config.toml
n_layer = 12
d_model = 256
d_shared_expert = 0
normalize_top_k = true
balance_loss = 0.0131
router_noise = 0.3
init_std_router = 0.0123
lr_router = 0.00182
norm = "rmsnorm"
tie_embeddings = true
optimizer = "soap_variant"
lr = 0.00463
beta2 = 0.95
batch_tokens = 65536
seq_len = 1024
Below are experts of layer 2 (counted from 0) of a mixture-of-experts language model. Rows are named router (the router's row for the expert), down (a neuron's output weights, with its number) and show model dimensions 128-255. Each number is 500 + 50 x the weight over its row's rms, rounded and kept within 0 to 999. Numbers have three digits each.
After each expert's rows: a language model's description of what the expert responds to. This comes from a sample of Wikipedia text that the model never trained on.

# expert 41
router:466413433556438419468509505511544512541467524504477524606633502581541486540527473497484547527528485456572549570478504524466421431541551512544557538546493636573457484571455529517504510510555501557444479479457445515549416477602469533491519445557483457484513550485471501456520485535419556520528469520472548493425519488534442443539560441562550477425473515548562540570407492527569588509391
down0:422488477581466445493498521573512523417534410483486535463397555609529469538543491470504498560446464508461517545443554529480490565541487523436425510390477532461441489505488457444592515483401574438499412534451538553499588488541490421492501582580467523513420617512526432487506501494413434514585559532520531500456480524569551431507486461548522477503582468512470461512484508375480494504458
down1:500582614465427470446432406528428474591475510448498473393523467466431498541478477576547491547552490511451467470477516555477519510524509521504449416483494487514473505530519452553504526435549536575439455461531504449497564487547472509518554398496429559399482500519506540510521563552549575355556597537466550566409486533498514537441491600473505523420547474541491532433511537476487470466536
down2:507498535502457590562464528449510494475421549461509446418569543412477585437501474504490511518474514424478566509479550494482513510470491481546583565373489518531459535584467470645335472435396519519496426471515554427601451532437611510414439527509510501512526531489458487561543543450497553485394550573455503441524554500553522504538531442487422530416492527416477450491524580542549532461516
down3:459536468478559577584511540506585542541478520492458478519599488503427485473598535475482490522415423502496510441563483454472490460481501550579508506519562429516658516576498523470429490461449406510492459443354457501587566480539487477461483607511558522511496443485475481524584591509563541492523517370539551462421575420514506460540600488529535534566455441418504488535517520561474500471473
Description: Single digits in numbers

# expert 49
router:482497444528565563442545562503472574491437457525578520476416515439409544528544486481566606506445505563557480519479490484502546509512481473511442480469428521463451403535607467516464478519517582468547574586408501604466455523449508502549486558459545492475603459550503591441523517524462474487572404577455521496510500501509402522454506506538477561534495482369471470583445480536492436504579
down0:608477576512371469537434527537567426459526417532521515483476494399483490499595426514507566489472506433473582464506458486463558513589472469550555523390487541491520490469521521502609512440598536504476467596447514470440414479392525475531520606576525435542572627465447488514549585518519553498459448471438521593521495480572514458452498529568478520519475553544529541457557504562427514490411
down1:470497485550460473450479517425473491483483582521455460526478563407485509470551587495537480502624461491557521554530561495541539530461574410572629519566477551422551568519424565570572521545624550464421426452492529531443454477546542428482429478472472489404496519541399482419431493540498593550464543507528544557495422437508527479623535520584518465505505452407534462508484482486500524579499
down2:450528552517508455491485603569560525498476448449478474517519541441568489479512453492436570464528529500541483548539493549540517509466493573471540536462503487568508423496458521538474537573452403435517535495585401441573525512490531465582486369460564463539471480560500564522480480424500452509511527432565430606453433492469496537459359556405537501501430484465535541440527453445497433543582
down3:493476483494523455465558549463525459490553439565504573556523517571452548573537551530462528510463573490493525472516577558436515520500522428530454494507497513536508590421498484596489544565476504572501494488440634489462464495482344584521524522543522520519405514490518454456511487501490542481450446542627600488542463471522502452604504489497423483478489598540513447468633513495542489601423
Description: Infinitive to, modals

# expert 58
router:456542480458578490434581606450415491421427433557553539455443567478436508557509550495566530525573458444487512482532487446488480456456445469473525509479470405512418446450481488546471409525438513518530572403487582506434455453428620507454469580519470419415527588493559563589439447463514509463579476493476394513460476493483454456529506476529463514522545479428471468480545569577480420534572
down0:558481477510487470496470484461549557526459530479599468576498492563537555497530438454472517463557482507413575516372523472483437479544449576464553529531552588522468406464616385503525560509465597547483529493535425467547557558491533514592554495609439482530535450435549476456469502546484507421632463425437529470492531547476436482506489529525534516437601535437557515580492577553476475445576
down1:453463654546506531379555581560517526496464495442525480508626461540543497493588395559530569515554525508452415498475475507495619543507475547538587518555517485480586414449542519456428555573511449505508460467506569414499462552544539470455437506568504580484395480516469426447507446528492540417496454419461441483528486575493575478492424498602475585564502480506458479437510533481559534539525
down2:551457415438440492486416429470501423439558502592486509523560447441513454551442528528597487505497484467399448390455438469472573442493499503500470493545471561565491536572464447467571490472545514460450422440513475428564422507476532550516481486443479521556531500444414447445441558496392522513514480359481495512555489483446454498455399491547549447522474593538514466456520517521430506601524
down3:403571526511522424559429470483505439481458520418505496486502490460374512469512564538530391560536504550494564524461446513563572432546419464555472485546516486504513431475469488482463536478431401542455507372610529482568563404514453488503568551496525528584438520565473487461578539483479470544534533541524358539426446445540490519397512517565590535444529502553537457455471562549581512452482
Description: Table separator rows

# expert 53
router:459499456440531468530509465496455535393536369583537510434445512477457485493476498438578492493501431537438505555569435482536516507455425484451449494484483524490473429503538483613513438536492460510549518370450515491517494517449505568471532519510482552450489544527599470571537402484546506439548564524483455456496495530486517461556497471492508602522555453381446460581581577602490476569530
down0:444519482404489480472459479514530556431476438560518522482580525552491527582394546510532553497568545468447490570502600488581524541506502428484467533508495568392547522497550424528496506531485601467604511432547447517504443608565521483529528422531636444570399434494432532441498506450499506508460481466424461470542514539467493517505448499455494542452512486500595528586489496468529591494540
down1:596467383502526530525584571569581572534604538602524482462456450431451491433449506591527548498440516423528494505538411487483460440487543455443550552576516448501470504483479444444391519416559546500557507503471468508441462513554517454501590461535402541529490505450460525516432603511629526521535543548420456436479457501554569487480520448483542483499438522449516549577520555566521462510609
down2:438456485513509456496553434516498576533455570504547543437553436433509474607390502528613448490524560433525513468489451498488526541517484505464484440524520570545540546555475465470473444473393426465491475471446437469553498404494414545457485461500492491522507414507571494422487517511447396527534505550413532484491476494527535449475524527521607523528518532521417433482503596495461433477455
down3:451425432484447432477568557446514423490463512483582377456583557559525519427508452582465537577430510533477586513529398535470459501474541475444549499470409471498477621468521551434538572457510577507481602426490461453460446482458529471497479427615488569467525552560527543451501505504545617556473520527515607538550474429499520460493393542462488498463474536500473590500531460499497499508463
Description: Agent preposition by

# expert 7
router:530483584438455498442395395534588519504525564503512502533453452505578533506421505541551433569492550532559512483519516495415475546486603507632510435536490528434534492451487545523534566581520478481469577534422484502544534494604471490463569507429481506568425485484486432483508513506535542591565505491481487425486537514566533520399515521492553551540460466544593523571488491481484560430433
down0:522582451498480471556519474487554425567491441466577535471543516531429484484429471523512496524526545503475542591597535464574534468478607491554493529473549566504555547549595476461515538437521381425440477434531578464457512556591488447502447505463590530515508456548510494455451515514528508550501609492563511550628615482425500464518569499435481560493519526466446539506463458513453485444436
down1:505535535536555566485456438582526478499499603477402571477472436427471467560551492515580518391452433560579554528517519408516513487515532452540528553473499596508507518470519552529464548524527489429559542541506474526514549460507512342414523527529479561456450532489438542547528523425543548517449466590568413529559573504518486468524500507521521525548587532577548539525536528495472560502481
down2:516473480525490542469504518552477549566468509547563529470484575431464530431594492462496496488446444548510463502444476485564571504500371514484493414514388554546508487414589510525505515551528467540453522451529533512572358604451560512579491521472548481504551440486542493425572557462497460536464582428549527486448586518444502522488544481468484431483566471480510530525559620510510466498501
down3:517509524435570397460511548557509531491564454452498490548445626530504486469477532487498523486472525540409444535602538408464498484512561469508412607463541461529463492514471549495579461469461504507511504511517538561528501459391553496452517687454545476492502458531458509391359471530498484533436493492534590525465494493482416518506490542507524423567537491427536548537482525511435502443426
Description: Verbs and as/with

# expert 63
router:489540474469568526433555576446434422487413461494586474464435555453503502526518516460560564513505499504480500443574537450511407476470460488452463541453476437530374400503526508594538404562423514506494576468526604550492456458409547481422490524543535443444577556533498558514472455462542547473537469561529404530545484483534452454453484520556528535594538463430503431507563553499505472558574
down0:553499411573437541453530407487513491529520450456504504490574447472536506535553461546472439514590514545501521474496383504508474573509392456500476458551484406536567488504450455469524428441435448483420541578480455406535425416554431400489502546501472490475527509540420459513500539498517477520479600492497589434535531503593505482452544432487500486450362501451383566482508532518489543439510
down1:377522541472520506521530446512594529587464496490517497464463538527576572422501525604486537530547524477480453516495466493557365463481491504494492532558571504577491455497520535535509498423461393517510585483490482459454553456573508519496480443492466530562447512505471536475435496478437498521553531556486372484477507539526506479610501396483366524507495567465542494459544501515529540428557
down2:596526439480507399511489480504443525591408536451563556489507514486463495489548549477474488589553542470467535564523473511402537437458483574550540553463507503399463461596458505524402458519501514485655453472461456574462578548531460586445531515414480461450486559557554552478557516545442545486452549602483515494497518488456445400576536566538483426506465478574564509544473565493519490468506
down3:527510510533477467569545524501538463511530531520493520537509523449503461580493381500552526532443517479501533523375547548470462516591447504548478473551539596500526475573424499396473518483512433455497521539498503438513551535447548532569448515477476473588427524428509520491437501537461491423523543482622482436505570453457515476469602502404607650576490463496567481538569598461438482441519
Description: Place-name initial pieces

# expert 60
router:481528430494588525489551551472412440479436461525573483447432516450460502613498566494566588509508473499500541468605485423491442480481484491446492561476466426530472472434527568555511429499436456483525574448521579524460488436400540486517463533533497417487488561541524574568463428501576530480580462545489379484509506496481484480533476526583495565575481418424469439501560573565508449532580
down0:446468492455476441519517562466468454475436574494495585548487488527539489468425469535544541584428497486483499504578533589434534470528466534505486532484458429517418452469501533524528529521589377414530490406464465405501521503571484491451583448544512536508459502458487351492388528440515506450487494527574484512410573528522543476422487485427578561515492525525484581364492491537569478576519
down1:500563552521520505487473545536452529473567543499514509514571523524470500444453534528575544570486511526416400493557401483561481502487543482649508584549536660459403416492552520529515562436470480491496642409518489534516588492550558493419439454508594453431450435601536591480563500495477576459518567509424447458527511458495518458554484559502481510443531516408448447488507441478462478496484
down2:461522470493508401569500535406515520563442500565479562396508570375512546522421417463506510473567507575427425512547502494480523482557497485579532442489527550436424464487533484474495545487480493544478434454576531505462412523548540485511511519437488529507509471466489530488441604502413462530512543465525476455408384465529555452404612507486492389513472482569453477446430464565495494433448
down3:466452586522491482587444493483503449474433496661475499569549377453610524576530463521541443482486565532469496459480460472431371510501474495522509476502463576386540424513563395419532492465557495527535487458496556579512595457489520478468460587481494520451499512528538473438532471447457564388428372464612476574478506594575594526460554544602489422540500524481542480435500527518624521464447
Description: Table separators, family suffix

# expert 39
router:443582442429568485510532542445434481448438473563581526437439530425474527504547514457619566493547451508478523513547497469477421499499511436445491565490428396542471413510525533503496405496453477570535525501533593552496479423385545454469426517532492380437559474527518567498482446493541462478532525530537423515544481473535439467481485471530482545554524490430450461532540575596522467587574
down0:503412499445540553503562537506442570522372617485408482484528529564426474513517490517455458505412578505539498456539520407573518505521527544567483502439471502523544599534440508512548405434484538506431453497511500521584437408522556493464481480481434489547509467591523463447567476460541541466478397488537412519508424480569452502511515477526494526500443419493490493514478524482426476417452
down1:480474404533603531599487439426473480511507441565481505511484518407571562473536409407487468532537434448569443560484488516438366489527538510525471466484473508490508515446501471487466559547475437562531511555530563579536561525599463533542499460453506487466433525532571488517474572516532545527444459478445487551507448515428465445568576458539473512495600522482470491582408528557540441397486
down2:344474515541502524545564427533558507530501434425460438543472491573535570499509522511460501468555557493535512479467579514519610409506542588422473475478510481486477514519467493579461431457489562489521490492493539525489561511494475432473433460516482473502443506573519552578533451523470472409545451545513487513634514558512556478577478412511465424436508502551492503477448541540547443444429
down3:579474531443462534592525508445469520475452482513643492531524505490486487545482387466476532597466484439475485571463558620496455475542432529465487528430539527539449562472466517418572447514514604558541492455443531442457485479486507501522473436505512531476522492476502462421427538545484541464525516484384553536379483536482572517523513544516639483549465520552466455475630462554450409505490
Description: Mid-word name endings

# expert 6
router:532551471460621519473550520440409445471418452517552541454488509415511534554566507510572554493525466413415511558540471464481478465508491427438527526468430436548428408424521534581517434564387508518508535450472591547462486483452566481499493541485558429451480519535586543600447406463587545468615501539568445490514447490499471460525467465576504540609526478416489473512506566527522457578556
down0:445523472456441529518505467511521513554539484503430455425537505523396480500518515583501430605451445557513445480529435438436446502604534531431513588539521508513509501542445492467516508546520529475626462584521492486534399501595492477553485475554434519537482603489420460458334472496530574471487484513522505585475543542491421521498541533551533463427545405560525510465480596485588471546614
down1:482573516529473561525520504510511540525522497517556430430472558442488459472460485505527484508527505502497479536514594541459434463489473554533490598516486509504454510499534497555547579487548444498567523496542401403478499525476469479516406488516502510540501394559371522494495486461376494497447427490511500534593455474518480420480537580537512474606420475485502506541501515476476505475498
down2:642456571590503457585546543584491545567446455526495551564538517473446431491544536577467486546429446417535503481509493516457496534474455432447493527544439525401557487502463536525453528440534491549425563399450540472499472416469590536574404453434529403492512450446572504521490450461609522558453450506486524441455431419499471533432462486572569512470541495423429436498560500571401545553477
down3:424503455472406484513499529525456582574547521508504521476507569465477635386499566637426554543447486454471521448415599486535476514479476402540560541561527543528534476389539478466472559504521541594625546478468510459471555464513492489535516493392439491476551511495466579519501525501450508589492490453488471488442510483440470407632570541458452542546445475515531426536422479480463503475535
Description: Capitalized name-initial pieces

# expert 30
router:550417590521508547529484511522523474594571527535491539506485435544497541457539521490369502514406608550455481516381553515462439476424476536481520502432471589472529548513542591503502403465476422509464445562525510513452492622616496555524542479478521551537422544419446478461527515414456533589533559494561510545504579427453558484513517443419453491415525473528483571528458403469469526417485
down0:466530452558516535445513424528526492517549366614474483553498527589509494482549466565502402663523499552513480506536497509483555496388611476529468518477549541462504442546547493592545609427462449468598495459513469481564472385476494473524567422575623507520427527497529525548465560584492553449522518458473521551419482533429562523520502546461530506485467398528427515537534506459572551464552
down1:487402513508537459546575510495508456556477481554468456449404518399430532475423534546485542476610530519527496421471457522465514509564495501521468464480448564592512519526485575619456524576415540391432452479522522456498391464548549503471511602427410484587554576389440683458513507474480545586574530412509549543496501561481475611521445469437461411586456557386520510528478493521440416394532
down2:369461535446543476631500490507514573503507514563471512532464582385402522443498572472495537523568496585557567610621468478440563509519496489447523499423461496515457490470435492471520509545588565571562512444527501481430405484488479492460471544529496568495555469492492402552575503479610432470579514612488493485595513534560436527599465434467414470496498408447484459517484580508479527498511
down3:496441507408481565516552483500499538438496506528496550459546471513483503614503493467481524491610520462434507559539490403536510484504462403538508447512448475479505683567468481470521544447490388479531509593542533523558518517579422412564455396522420513525552514485404530504473475455430555507543403563420493423478538484450555426526494427459494471437514406457507505546512422446476462554479
Description: Second syllables of names

# expert 52
router:490403514593467513560529511463528574577553512504525476596531528473463526450397472546374477437522561553560406516509504512535500518532483466601433426545514529497473547521532412415441510533526511467477413494449430499500525560494463503515455473444477529534516541475496454343605568552506511463452518528415493441475588546516523556509511462480483555530519562556549473471468449443518626454540
down0:418429515561561500507585441515535511505456410480470454468455481485341521471478504550412509532535495560543533593531479511479487486627484532436489422474415450580496471517507532431561468564488514545582538528569445514444515606474441439413483563517357488432533490481525467497525456446555552436503388501491516480484515476497476486522477471483471472493408474478495562527488544413564459594506
down1:524457572497435466541581525505477499457502483477531470528503559483468490483527556471529544500546481624455359456631486478475535498666420495559495573497533440557512394523408479493428507516552463453528423538555529508514435497431541474553433449522455418413532496482488476447581492409441502469492552514463551501461381516537457567516471486548549554526476504426453441549532541539391534501521
down2:477530522511521544455414486463386559518491464489525408539505480521518489539480600443475498477540458411537387533540512504547532464539462511547542667418510472454404408489525464481468528574514483527514435606510444558478534506480463422538462493585480454437545564504544439503510491486436566545499508517547462490530557554508500561549501541431521579521588470458494484397421496505525501528516
down3:484590466532558483514383462563538444469456545486484498527546545500494469426546589545503393520405465599491508558437499497596457535400496506531458499523515475482510573542471486400497460521472485577521510534500487441536519496570505477498517397542527472516405448434491478609525462479572411465471508384501518513476476472487503470427467550447483427534437450545536476522500566497582486509456
Description: Capital initials of names

# expert 62
router:507528494467618521450576538467463485459396487535528529439457580454486531577502509468583592511512484546517494521573467444465453429489419498421503526464415444492430404437520535595507454542419495516515571455503577568469507424401549530495523600519516430437526530490517574531460418497521507481574488585539434477495458433482457494557495515553495525554532475453502455518575615572454475599575
down0:496541496565574521561456529505479479561426558479472527529550522516463512491518581486507446392401497474516515539537492620598437495457547471436408484486518448457520639485358553534470499541508458473421414563573490562449515453509589422558447506536545532548493447498525489456580461511506540420508445551520536400455428513414440535507377406513579546470493415473489487470531607484523420477351
down1:387550494514616532504539445599477514552461633520508596400422560473531511514501479503492555556562467493508496464516509520460542501500514504475503445499622498454501499498499385570386536456525412546479545434543495436587568478577450563509468412443478545582437588509485622525561557535415489382556517523515565525454547489430482466543425471527516545525469542459496478577463533499506521511536
down2:531495540458470489590531557508533438550495467490491546531532417505550614544485559512557473436451437524417474442472545427574530538435446577453506479508433482470459535563470417485391559533468506530567456545450517563532460463532544517487471454484437550552585542440549581469426395499508482476555372475465495493548524503521510502520529529489518415462462513507603575625506516492452526559504
down3:457568473599555511500490527457560422501440539604406496483451494625398573562548503524554479508498475395468529517492493559491547487429574493522510518467520488449435386443539493509490371514486417496509488546439474528507526465536461538481439511639526557480526535509466476539501530449461462469497524519560498448528560484477358507445471465571439464475569571432537501446495518456520615485523
Description: Numerals, ordinal endings, to

# expert 40
router:537582447461579514468600577418428441458490466515601476444435546475490523523508548436563551488516482455479490522580499455484429469475505453451461542479432434549454430430523528584523446510415526515491541440479585544483491435423548476494398615506586419426507564550526544577459403520525587446553490508503417518493418496526447462527437493547492544535510494456507517552508573538505490553578
down0:510525470458532610470465421471531566399443523537492381527529498488458517533616505570416554476510547532583528494438522543498497505564350457561477442396404492573430566458560447589537442460537624523551454530560534528535477497499561401478469435506575462532561547512530490459510537540404480483435517466585520516436536455422579468550504484397507529508430419444552395448431529414540543484462
down1:505515420484511469506467579542470468521503459501518476506720445493467407474514564598477474481483460448420553532554512479511533423475533500491512563473473551414434489407554507570446499547538457524397496521428504503366519481525498486501481469544556401611563521617456441595477535599518496514516554600512475547400495611465481409502397456419507562489558429575482521505405558555504474520509
down2:497533550574593502589447518574403447548468474570405512549545441504493481488517487528499460486514495478466521468489564444558506517480412539501493436487516467437529453446465464556563511491554500568505512446552551519496521503490495418515583535524551464538472499462494416426577562524410564381611486526479498499491567539520465536437522509449390521486514477501466507497554422654443446525516
down3:502578434456472428486541449434482546523478596518391589576499560491445506528496493458565490453526416485465500499537419397565582532566540451368533476596482487478527466493480584497481412541602556399535513520478440463536467467522551478444481538559544415495509429627557469581434435502525509444581525538506536552471536569451448465513498574489535501349472621523498525537530454558404470370463
Description: Table row ends, surnames

# expert 17
router:571497429571465489569452533477556554450467448523464469545487494492369589481521560567444424546473554502538508538475542478571531499495528439491539554528574503549554516477540495477396477489532542477465424466519512495557556422581504518599578428456395571574537523429477505343629595461550477420434455433466552525431394572492543430496532458451552547467491525600490487499563556495510546375544
down0:503559488498523488482492495481471561474521575427531433422562584498484443582490509384565559475527588542406556539541497510637551485447578484522474498524544495431469487549487544501506501499566472552533492478476454471478511476435503489512510441551416529557494517509475561499442549378507511414577472454459520551459473472504428543565564622528455584544447502492520455482466536447495416526428
down1:427458548525432499390461463522467507488579444520495451487515431495463505502469557496582595530526405518479546457564445465403506473581556514474511458560529556585443576498573426584513578606515547520505467530515410513429476487538426428544493396458510399525598456583451610493455454554452471523494444501570496494470552487479534513479523541525451498456446508527488507498553416522498414531592
down2:457433565432503568454487489467414481498570525449516559610521440550530508475536472423481540489446441464502617529569510502477521582418426519598480399480490561524558496508445514508521422549588426545464444540501436440539435553513352483498489545571551515418486523440535481622485494457407399522581443455517394561545584451512496482485536451475634507490560508566512530504559465455451499422500
down3:425524475429530550445512485600513429588506499585499500505515417472520549491509552474514488431492419570546462433523538468476492442468506438534443445369538430415504409533584467566484549510559454486521559502373465488488510519545475456485560457472510489531492459533438520650470462543541466513534462528564464465619436547513430422475636527507548487465484547474476569577501529487462518443452
Description: Plural noun endings

# expert 4
router:566537442458540599537490587456531557486474447438475525452488524509465443542471544405473515432545502481446466498485532438486539415463478496511541493411472494527503464520483553501535460411511542547491569455442555498510480482540569557490530543642427422477454574528548488492542456451478474431563502568441499455538478501498447478508498418571530549505495425460527450575525571587549496466485
down0:457567531523512510557523518505532508574536426473479418472534538465547542505512490440529509497543510466405534523545454509407537521439509559587448476550428545506535536537524607523459486522509495504305470416621543444509493453459473525563487492484547476545492565450553440543451585574434449542464548412485514458464497470469462471572484448479391541478505405535460506462532562511410501547386
down1:489582362436558471637527535534515623468507489603562534552413488553439447439502467493483519399519479608545544469472430475470552464459591551492471470575509495490478420428528494478559469447527487448600481573608633485434511551499455475517528476509440587482549490486489439535596486462496626409470490477503459499471479492461560517520550547441523531511555535598465523518528468461467490507529
down2:497444537460504415549570386470445337455549468537495489485453510414450464507505580486563523509523436465496414461533518555436502477508426442521483456479567452463457636514521530525471556472508579475516468493433462533523437528481456501367450480459547509420492464531536525604405523496526605380565512559496507550458553545437402523541521421558487561490520463486475433432509534590513378455515
down3:543493438431623599522532524423451427544514548537532501546437518458495498468548457551381540548488504513504519542493561555515449389530510498461480474541583563516499539478568486460434467491508520518424474534508522518566486505524424514560460450484461583484472579441558504493621406529662547411571522499476474381438590494474472458467473533585584499435464542468405542494481535455476494494495
Description: Closing brackets and quotes

# expert 1
router:480455562478500451448497408536472529523539465398498489490539429521516507503434489504370392442497546451457484520416528548449493556471419535456507572487477548504563603505420499548400525500549498558463415570505493448457521498659469517523454444552484496490546510544547522424533481448487531508472446497437574529572516533545545495493507482455513425483560496551475497584421451502561539373492
down0:495537469489417481546534440601543424574448405484461473576485512484456551387483478524484618367532460435459509500505517527484590509453500459507441586448470438552544486438498577432551499526531518524577507496554543467487483481514461574455407557533535476541446531495467514423448468503511428665453502435434471485415453545447489534496512514628530403475486515442550567481483569589435472491465
down1:443459444482506394504457514490469529524424462476444496395465537541487538479488588435497495522568532587513450499462575469417520526502493451431473469625531466561454468497578515449536509493529532494464475460532510471461490576560547434481508365494474455502543521481519557474529476480477443472542476611607450631420560536421536568535536544486483484528528517475442559523508400550515443473472
down2:487439483490433447463565521422581453519566427458503513616532538505453514376494497437575419387548495461440482582471494567553435516456497472521497537530451544436494415572574511474449542530484389527496464512558488441524531491538479479509536473510437406492447510464434460505512447502569540542542515591455414441528514502419425433567524517574547434432560459495537444541574452407473501549571
down3:421509483516450426457634565427478640524505475530488461499564548498466533509452468491472476533521566577463542544509510551447466436443507439438502489562516486574519537510543466505502496403531424509482501513520483451487568564503507536438493395478362563438443496520503470489565560546545532493555452470545503539510571482473411624451517465462440430532475533489512535482508481491573492434534
Description: Foreign name word-pieces

# expert 48
router:489591484475590490458568541437405429442401460505533498440395550455468528560522545460597585487522465500484533497558500438468443482473408473472501511457447432520414459430489559614496424562415479522510551398479578558487522445429555559494480577587543435449519518557504545558430432498551515490568461560529397540530474476483450480542456497561476559543461507407439461510570586525491452573587
down0:398599551451395456402519515475535508432533515501473488520536516548489523440539509526576493440486408522442520507426548491484598585540486411433496569463536455488476430514508530591557593527552406534505546462566538538415464515537452528485436505376604595410486585429517507457517442562404537537446540548503534372496457423472487513533584528516511518553488508478502513538501519568518511475505
down1:485539513532520501480563616436513496428513476526462585490449541601627588589480522486486462494516415563434437419591393528522512451540527581552574577517550508530519592517547552402458450494561526418468505477456540534456540517486451475509545445443512509469504433510492473394482484573519467523479422445506440412474413517506466498551453551466502418492494415536479485533411561550470480593502
down2:477519473480499565429548414498484482478430470491499488385508515564623443487513527525570450540541536496413449560469484469465458450530437581445573517420541517441497497590393562494569580610413382486588510441506577516503548475477552519457484516517478453624625431524526486506558583524569504495556563556395454545537528536575527513488430435487523575450439586414559570435550554533429526507548
down3:464552561512478500561529446456622500551550467530458474599486578559468567525526527439495504490638512530525414508470583446518489499500526565503519598414489521522520517582607548440490541519554531569531494508561457502543570583452392548481460479488591494432460541654486527584490463547496476535530537445402498503498483431441409531468532642532469451480530518448387529498580557545477587506571
Description: Kinship and people nouns

# expert 18
router:545478601468482504528496498532493616534509446451565467482512508451472551452494534450456458570530460484424537539388486475437511489539574486537483555466551509519604576492504494605488459473537550447484532509551569447520490436522454521544572458418590536538472527533498500467547543513480582527471522369470480477560485548558538487417485442500523510584540463509497532558487550505453516437453
down0:491496488437385434520510624555450472454539558506397512524580490552487501445449420512513514461493433526444556534504466429560478507512462488397502489492578554411498586456507597509538500533452521547445465501443529534491501475533538457575579550371563535525513510452489557446476509518567493433463432580574481520478536538509537586542488528536453416469491550515503505508509606441442505529530
down1:546520476517447516530565479512506491513476471536535464393439557425518492467556485539607567536453532448493549540437446505515528496634535536551550459556410538408470448579447509499520489485479404514472488500496511594527491538476503484492485546472530466492512536414465414453467583543570525528514495505458549495503506470504517499566485409473475360495481534501492425516497476453470503544558
down2:506597525501443513514526381474489565420495594513508518501557527496572616481579481402389461537409546469558459475474493575517525493480481536601514498624531421549538536494591577406463539498460512516549491378471407515433439493436537484540455535516531475574477559495520425471455554507474464519562454477511458523466524529475516452544528533491505446474489524582521431517442577486522489503575
down3:494467445530506445515440478651508514624460479460533538456520411399525459466478498564463505488470451535514489475519478421480523416436475539499474524533489497620605514465526482442557509455580567480471508479542480522564545565570529491497497481405484527457500546508523511499401417466435415553433566505561474539460553561552528501475522487510433450439509481542489599467549494492536505443480
Description: Name-final syllable pieces

# expert 25
router:520518440523568566483573513465428438417434405557532544449451512474438521563501501492553522484517442432474515495585498442447493453442454483469526559499460401547425482427521524588482471503439490502561529420481593557444523396410594479494477549533565387448562527525516525598462432543574457500538509563484417498558467502558470484517480461576444573580482485422486476515538572532505438537558
down0:556438500485422483497382468424577485491525523491440632532565420587541492519524488482464554558549424508486469582432563526605472512497404442551562586541438573453504505484495411518488474488530489518448499509496471449403511478505541571472433464476473543441433484556448474452505588513528522441461446528463537474452435449514498525438537499506429563493529477410466543526501491561571538561562
down1:391504428505446522466447499419547450564480484566495438451706465486460462588538502454524478629473500468542495523505455502482577507461546578539488476446506452514473411566546537479546558496499535506411483513478471587517481526469583620430535484419563564472529446523520532522497504481520459427454502603452473500394585488408453453492410465585531414535462458575483509503570626431523521414470
down2:559542558507549533525580471590468451533380471455474496541544543517490441514442543515466430531598470459535570564573520415534574530615493524400508429528526485458514498492542511515556624534460450542501520473593438527495531449432457515499501570505575483450498526446559493487532558503452484421401521462522448520449449521471496457502412497612471494569515462524454417454546513471361584516518
down3:479441503465528458536508544458518534452572486485493420476463489488562535461502522478467457563499534496498410529443501468499527431543521391473542500557535428455458455582522559560464570512502597402541540441514509554456490465365484492472446561411532480417592508618503481426458480443556566518474503427489551528512542534531448560486476494490425406514517505441492507536427507512509471501465
Description: Table separators and plus

# expert 26
router:476537589478522522583443438494525488461529557539483495510577564485460483489562447546481491515421471570488464526500455589560552561543497422569494486533537502533565483624525541398429472481486514537530553468472523491558518445641424560579518479402456535585432437517479348478535533568403437502524574468543503479491501434479592505499572464465488501460516538484485457476488393402483564400506
down0:489401560553472512481614444527540509489616427540544517477545533571575556442537547588460541527530516487535490507544533549489525456506479561347535558524480482530498449529471534436525513551485416511579484523491554537513443552467444512491545591488468466533408521441489509449556486546511535525473461481503449500502443479439452381458525508515491511542523476547483498577476414456526509613538
down1:430589480443523549482500499501478511570502556353524494488557545529498471410443514435484463536432542447500524523456530434446422544508476471491461469490496530529482496420504571524568521571474573542517530579490526494470446511505447442562533515372455537489519512536532460564520538361434381556559503444549473459489450423488587453511538507503532506551463405464537534563432520503531466465496
down2:518577515489583497493434514494503496504572443440488489476510486501496484518497360506584524452466520479489505494479403506481585553437485504493521485564622528494448515589466626493474568456517519542551571478492436553464539489531473510485620590505493525416485504544514549500479483415483531547450467513545525618411488426488414439440549544549429504521572446500579394502521494469486458619567
down3:521485494549456435458453481397501553508532511532420503496543579499481483544432504447462490572519392491463516491484592505384523577502576491497560496500559568477473507526522498513520482555481510495556551561524514497586545429506386441433542571474541463563467551529546494594402538527536374616575517547524499595513472507507444442466441471502476531569384522473543523412498492513542512437530
Description: Commas